Below are experts of layer 3 (counted from 0) of a mixture-of-experts language model. Rows are named router (the router's row for the expert), down (a neuron's output weights, with its number) and show model dimensions 0-127. Each number is 500 + 25 x the weight over its row's rms, rounded and kept within 0 to 999. Numbers have three digits each.
After each expert's rows: "raises" lists some tokens whose logits its average output raises strongly, later layers aside. This comes from a sample of Wikipedia text that the model never trained on.

# expert 30
router:538522461475516473473535502507528496467522459484501493498498473487455493489534528516481531512523482513478522533528524456471522504542470485510505503474510475456528533455487474456483552508492506494483483474509480477510461494490506506494522482540542480460507482504532483479501512480461516482510479497500463465490469487511502521523489473477497492491456502550509490492489467527498530476537
down0:465524462525470492508482472492478502493526486488499486506541471480498518499532517502534531497497491473528480472495524546519471540526478565482550507515469475465486515487535478464513568521477497533540503501474485547500477508522526505495507464495529509466506499485518495494487483500453506476512548508451477489510538544512505485476488478532509558471493527520522563517480486496510521519500
down1:526506499503503500521523525501513517490512505521499466490512537511511512502528501560483506528488483455582485527520490509513474536495478521462513483540498535474489499501519521488511522469499481544506498574493502523490509498484501539508480493509523510494508453486480532489497463456482479474474484487529514497437491538490509471530477510530516510526504511491504499481522483463463451521490
down2:452519490506538527498495487466502508466524439496513490518468520514489485486496521522547454507485440470543512502456501491480474452496475523444484487483469512474520487460456506486484527477463493453504482501493497490546503462558485506470496456466502484517527455467486499487499481484501483505542524504498508517505490506494460459507489507462496501508491476561494495499522507559478538534541
down3:467499495484483487475511506516493491515497489502486507499546477502530513513487500483477493490508470516507518481486481508474544504494493504492539484518528551492507481468498532505498482497501469498488486475478472522497490471526439444508554503479529480521520492504469502542517452529463485536529522475513498500530450516455495536496427466479519495493493530498490465518474494524497482514572
down4:496497458470507528497513485538441484499521481507501528486491514528498493486441481508498494473502515516534487519530469477526490480520524486499503478446466526494502510481465452534519449498485530470489475492510501516460533485443515505488475503477532509488450494549492452469463533500500495510516494466507563472503520561524563520506527505506494522524472501515505509515517489537512534501515
raises: "ery", "less", "les", "le", "ies"

# expert 64
router:514497517482497483496545463528509526533486510458458497504534530523508509501517464532499503510560503473485489500526513519505498447527474499514509481503490517543441480517477547488548540523469454532499452485529536495503481543527513486537527504536504528461528454536484477503532522497495537512507484496503486484504511514497501480530475471498532553485490555522534510493531476496527482507515
down0:569518508479495507497508501517522528512506514541517463521518514541500514488523517513526477529517535504497480547467499489487494520498505500478513513504507499519464502487519446508502510505473527471502437489506457495543495530524511520528479480470507492520485494501505511449510538501533502439497510519497482495479490503494519519476467522515478515440473486486500503516509450491494481498514
down1:504504459492502523517486498487504492492504521512491437479507521518486462489515510539517478480473524521502474480500526502516535549546490501499491506540519550519539521553521533501520503527525530514490498523488503475510543509497517496561493436501483515474464488439471505506516531519500489475497522508483513488464541500514470504446473502496534499506473504505542518478471490468493506498486
down2:511518497525480478533465527492521492501495528475513546485497535500509473494503508455516498511447494507477462453501504533503510466510508490493476531521529507507526530449514514539495442549520498503471540498483478492512479500564500479483466499505517547479534501514524540493525490528518514511473523512518501490467492488493457517487513487497497527496467499510469485504503501483489497524496
down3:516460499498513520494494558492499506498551482438513480506477520568546500525513518518506529487498489521499513485476498444484539525533487515500476510497466530527470524492465483521506482466510511472449541528509525487491499512499523521524509506499501502513513487504502526490522495517448484549490494481486512514482533498487491506530466454512507517494542493469526487489525491511501524522467
down4:544493476485464522527476501450546486501492495471485497486544498533530509520552530495516498508480485548518555498509474513523478537493519513494522518487477495502501508485483473493495515494486525470498494526496487510481461510543491547512493479495513416473498517469523504516525500473468510496518514507535564495494475470476491472524547499482527538477490533561505515546517493547484514509491
raises: " result", "cher", "urg"

# expert 13
router:501508455494497503486518506469490485472466541514504511463485471510467521532501532485529509519506478475530505494538517525492486448501476467522511481470474480514472498482520483557546545547482553484488507551494517441470537499508489533524459535480523544510502508508504492534496504485464492512480480529463500482513493491468509507509501464513451532516460518511481483491477442527499493510544
down0:507479508510529487523510537494482485465531484526509471469464503534468494490521479478558485467499539510491527449488505508499544485479501486463466519487475413510481459484505491448497487541546492518529457503505502457538531466504477517509531467488515545523496511477474495474467489491524503513470492548513499484491499454502522498502494503529515456448500488484509546532501502511495488505507
down1:495489491488479474467520507478518500484505520442482502479483548531480520465490474560430512521556529483492505478528503493541483502459477484506490492480497510491499535502507510525481499485502476521492482485446537522523491489519481455483560522498450496542497468524487498494506499547492494469531477449494555532512485485485499530498498497526472467557489492524502510485479526514534501502498
down2:502512488500461524502543508501507508497520466549487493512499513499475522463505504478530461419501501505508492534514519477466487516519497504518490521502493493487541481490506506467478519526544548527496446472507510511468470494458515477491546506488521511496481473475488516537484526505497501531503486465486523435541470497436478511458503510497493486538522484513538536512509491523464524563547
down3:495523529494469519535496486477510497490536507540513497513552518502489555486503520484505511449498495561539481475421521497516459479478495493500487499462505545487491453505518491508498530478495488499496481484530521530478516530531484502528478466461514462496458490463476520486474547487476515485486482547511555498515492508467476479488497476548511497535506494525501511521453500518546460482492
down4:432490488497510506541468532550524441479481490509462460464460509502504456533471512468520514527522517519491481452464465507486507537515523469494496512476471492479491525511503478492513539491459471503536563470516527516525523505515511527492559531492498496475519460503528503453490494505509488517497483502514526493529496520508533506492529507509520536510522503521468480498506516483436528466483
raises: " a", " their", " his", " an", " him", " the"

# expert 67
router:521505506511490525516464455532480530507493525517502537514489463496508516528484474467490490501505507517538480496438484495520481501473491548456517474527487510522519524465519509526518527527467489527485495481473498544511442546498512470518478530493506494484501461491486493487525480472521521500511515471511491497467459510458487479511470557464489486492504496462533521509504511506531477502556
down0:451517497526522499509526447456482519519503515512478475530482529528502513473500513495504500510499517527438558503547531495520484510495499530504522470507499512487537534470523512503488529498549561552487529519486488520480512529503478504517496505470511533502500492454482482499563509506506461480510487475517493538482504477481507490474537485525490503537485535570519475459548478480498493513448
down1:522493531478478487513486511535473467518492473498486491467481468518508483501484472489557517515505536510474565542455500543451523493459499486488510530538466499507553481500453515501489497484479489489497484534465512488527491487521518538477513477519511466533522468544511539486487490478481466514483560471459512490535550502494544570478459507494473475502510497496518486507535519480520530464480
down2:485498491455497470493511518469462514494521460479486477476540482515521490490499558506467477513474491511473507468468494483502486473483527517532484498467454461491495493483476486477506529474469524499507519505472535496532489471513488529466522519546488540488523491511506508511468504509466488487543476537498528563487550491487519475495507471498557502527519548507480473431521488504490497508489
down3:476519494494535478523540505480440463497495508486488516514489519497450479481514544486479538524520495469499539483516487476504439518483498531517506516483471461500503502497509497506540491492509515492489543528468537540444475501475481545516508471480494435436515503494505543545493450497498488502519503494513489504507478535490495485483468527508483517512482508500518499459488500476531500491437
down4:462474505438508543509463504535521492506492469479500532499499488492476512518521513510500493557475507439563521502474480536498526542494455471511531493471511490484498502514489488475508494520470483513487505471484453507530460502461522527522486451522529529525499465522478476471515527468488526532521479514500509493512498489479506503501499581497456492487521507528520470488483521460504542473518
raises: ",", " of", " and", " to", " against", " with"

# expert 22
router:530520468525481501477514500505522489530532479507523474462518483490468465480501558508514506511462495512524547493547502457497507545498481502475550465518520517508494475527479464523522505514489516551510491504458493536505502537474491499461525465535472498483484492471510534496502535512494543504508521470537467489475508492510502511527474522488507539512491513495461479548519529497469511521526
down0:459514495491498494507487497481463517521475493509537511457508515537495517518485464428467543483537507527509494487461489520480501476520468507519487537518485450493531506484512514490498474527537474497495499492495524524511490498507496496528521495540539499489533481501488466456505509516488548499497475534494506504484483533489500526511496494494473492475483490482510506470455508500489487504490
down1:517500546458508548557492519463482496528507536491508495495450511527515466534495472534533514507525482485481519492495414499507485576506466492499513451489525526478485510510468530508502473492486513495459542463527511511485513494521501519500507490488538496522482495479485511486517524490506505475506504520513472491468475544506533510534490490463487517523500480504470501486475590500522503509516
down2:536508501520513535518507489520470487533517531492510530509504481488508532510524423505518500480550498483506490504485550492487486474482513497535484531474541518496516502506458494541525533518483527525465505482503458502475485522501490444510495491506478507579501507486489517507481530483495505530466537528539504506490471480486521534522498498497490502522509466511514527507475499504496483529547
down3:485476459539522481460518477488524505481526441468519517521540456491460496462453532510458483548495503464485501496479462491501497490502527497514419492539513498499501496511508535531507493512490498531524475543525484450494493539548529504477517459487506472465514492480533508504478524488494472489504493495513566481509498442481519554511493500549472484520515509507477495536506517520493537504465
down4:537442483502461532490499449515528493511549475495492509550512528493502515511443521432534510494488515520496495507503494496464496493486475502475498508470457511490499523458540510492512548486485488486516504469534540525500518517497496481501464532499507494533511496480475498482519517524518453526494470538506479511508586482535488473513493490538519527436529503548498501491470512516495486491513
raises: "id", "ered", "ided", "is", "ids", "ises"

# expert 7
router:554508471506519493501528545509483496481493476548526490465461476500466533529504485523508474514499482485502484490532468490468492517482460502487478490470465488505484513496537496506499501509476526471477489487464506468518544483485499553526492547502483552512476476544494487538479468505496501491512468542495517518507481540529488493514466446503469503530483478509462525504459488526498497472514
down0:496479514492478536524442536519527479528504533518489518490504524528497459523511498460560475496433503498493495470468458515524530539496525514522481471526499510445517524499510542518512469512507491478471548540473481524508493481526520476464495480518499507507485491461489503472541474515475540456512457496497493539475506519552516472476471526483497457489524439495469476505514491478500482489510
down1:517498558513541532530479528513464451536547512518499499526513483490505480515547512506493470509463496520511519483493482490468496450543481476481493537517505472499468468511487488500543518490525495515528585488505483490479518524482477467512481482495491526480483501441476488494524526512524526455463485530489491505524477480515437480472500548514507536472458496490475515494533485477517529492498
down2:463463475465477523511523509531513535435517510451488520527477496520512508507490509480515462529508481504477487516522514438519556470502493458542489536520495470485487477533529486488486495518490459481457434523475488506467490507540516504473534489490535515516536482509482488523476508506494498557498544452475485517528506531501519516507471474553517520532495486507490480534530485475499464511505
down3:475526521487544524515556502474521471523508477497502510495463501514511505515481534510511525470497519500477494494436479541524499538509511486517513523536521499514509440532507481537542474508514501459522441502549471507485488563505528525480451537492509522526527456497514494495507459459504505477501478470484488519503501509499548480481529490519471514452502527488501542511528488517516468476554
down4:468513511499503477491529489470453495495519483489465515497518485488497469509511488510506505502539499468517560475478492553448484484496491488478518516528515483462504468517490509556429488478455445478521498490483479505504524518494490501483477502464496505521500468481552514523484510546527479481531484533476513483509470478482485495482492485502478501524508502476488564522492479527476501490496
raises: " a", " an", " several", " least", " many", " numerous"

# expert 6
router:447500474522488516510472517482445526529488516554513495491479481460491530512485488455480478491506514490512505513524524516523481500467527555473524526486471487523481501489505475464467516517499541544493493520521482471479521492493457537519450529492486488507495540508476480506543442494464508467536436543529505495514488483499516496511474455504485496525507510527505513468467466543484481497492
down0:558489527468505477508524514502503472511482526502504479516508490495491500532525493555513511479548480511466481511520481533496490499480449447491465490481505494489493507477504491475523505486509476465552552505499478501533490482495548535518484495469530459503502500480533466525495492484510526555459486507541533504522452468487509487494518503519531546486479515492530469507489518508515465547464
down1:516507537478527489520503486543507491521476511527514507540528511490466483498512517521499508527551472536471502463485501505477442504464478515465493480502449535482550499469454505542507463478497482518487558495494483500491504497524455499496509535478523482509508513471480481567518507502504473528530503494519461496501487522537498454518509516491486485506525529500496485514478543485518468501505
down2:521509459530470494529471480489472506483509499512488484478498523500518499487555499517536534514479520520488477490516551525472530520467518508536514492478501491536452498524544485476488463502469489467526461535499482547481515488508521519465517529506550476509503496494502525475472437490474517534511466514476510482509511469481550473483496504534511479512552531462483495508488511507511477504472
down3:505528505453498534535541476506566453468513529499514463508519500476490517527495525552525486499519520504550504518523499515472541513523528477493518505508464510490532500492533510496540517510452485461469448493463460521510505451496530545510499470492505500505481523464500512508493490500472529500499530502492515515516479524512519488482538511509503547491539513520519541519476533491463485491470
down4:497520500520501532479482507489513513518483477546527463454493494514503485514477468578515492457494480459512485507509506512497497526520483480509485570511502444517499511463472549431526482488531475493510524488496499496550465486497541490453480491509474489498509471473503539509479511496454491475484507493496499467467478515528510516453472516506538525474505499456453474491436490537514492488471
raises: " the", " a", " an"

# expert 66
router:566493500491497479506520476526464526500555498463456484493501508475490520525523505525521484502525484501487465469485519519463480454485479527453499526506545525516457472484533512479515507502490529509468464484452511467471514511468473514499505467488550541497535521500492479447497474489502486526469497485471479507500527532467491495531486531512465526532545501499506535508473508484512466462518
down0:513495535518462479476485473537503511504512476467495539473466506531495495536472475498521494520510480523503496509462511520538513492461524511494497539534505504501464518511479527501497470496498506481514481491497523489485511473487502496458521479470519512476499505509490478498479510527509494561498539519530460462516506492513479487485517477529432522509475516504519512522541530510476534516460
down1:521496469485491483508508474471485534502477507441471482495519462494499480537496498489474478489508483468511503543531451510580532504492468539509515502478527498489516473463499550484498445506515517485502468492524493568512460495482490520497545514472500508527509504503495519484516525528527483459521482545530485518531534478482498447536512478519505511537488500461475524561516474527490516519532
down2:447513496509525486515496528520501511522499489484497454473497490512497455489459447521506469515503491488523486536500490512499506508460518489502483518487482503506501481542504539511496530504496459508539516532480533517488533451439496478511536501513474543450491496484455515513469500489457467503478486495502496458500552503484496492464502493511547452489494492522491515496474474546459496506532
down3:514466507517536488499491480498494526524543474477459477474494492477461528491498499497471503503525459491481456450519509482515509498488514468461462462480494457509499477509523503490533502522483471493535499542506536517520522502518488477524485497469472555494528547502521469517519528493482523493552486449524513531474467518490524460510497525486489465521485541530479481484486452445528561466518
down4:536478486493544439483507529496481510458473509514513530508488469527537522551466464540455498488479493524475516529521539497526532481473451528493527521478491526503458501537501481564496505468531489506498510527518494544504495486504507524471523489484487518484560505477534514483506490489456524514501523505529449509519543505516493486505488464564494486519529515506460477523524498521494460492503
raises: "09", "45", "48", "59", "35", "49"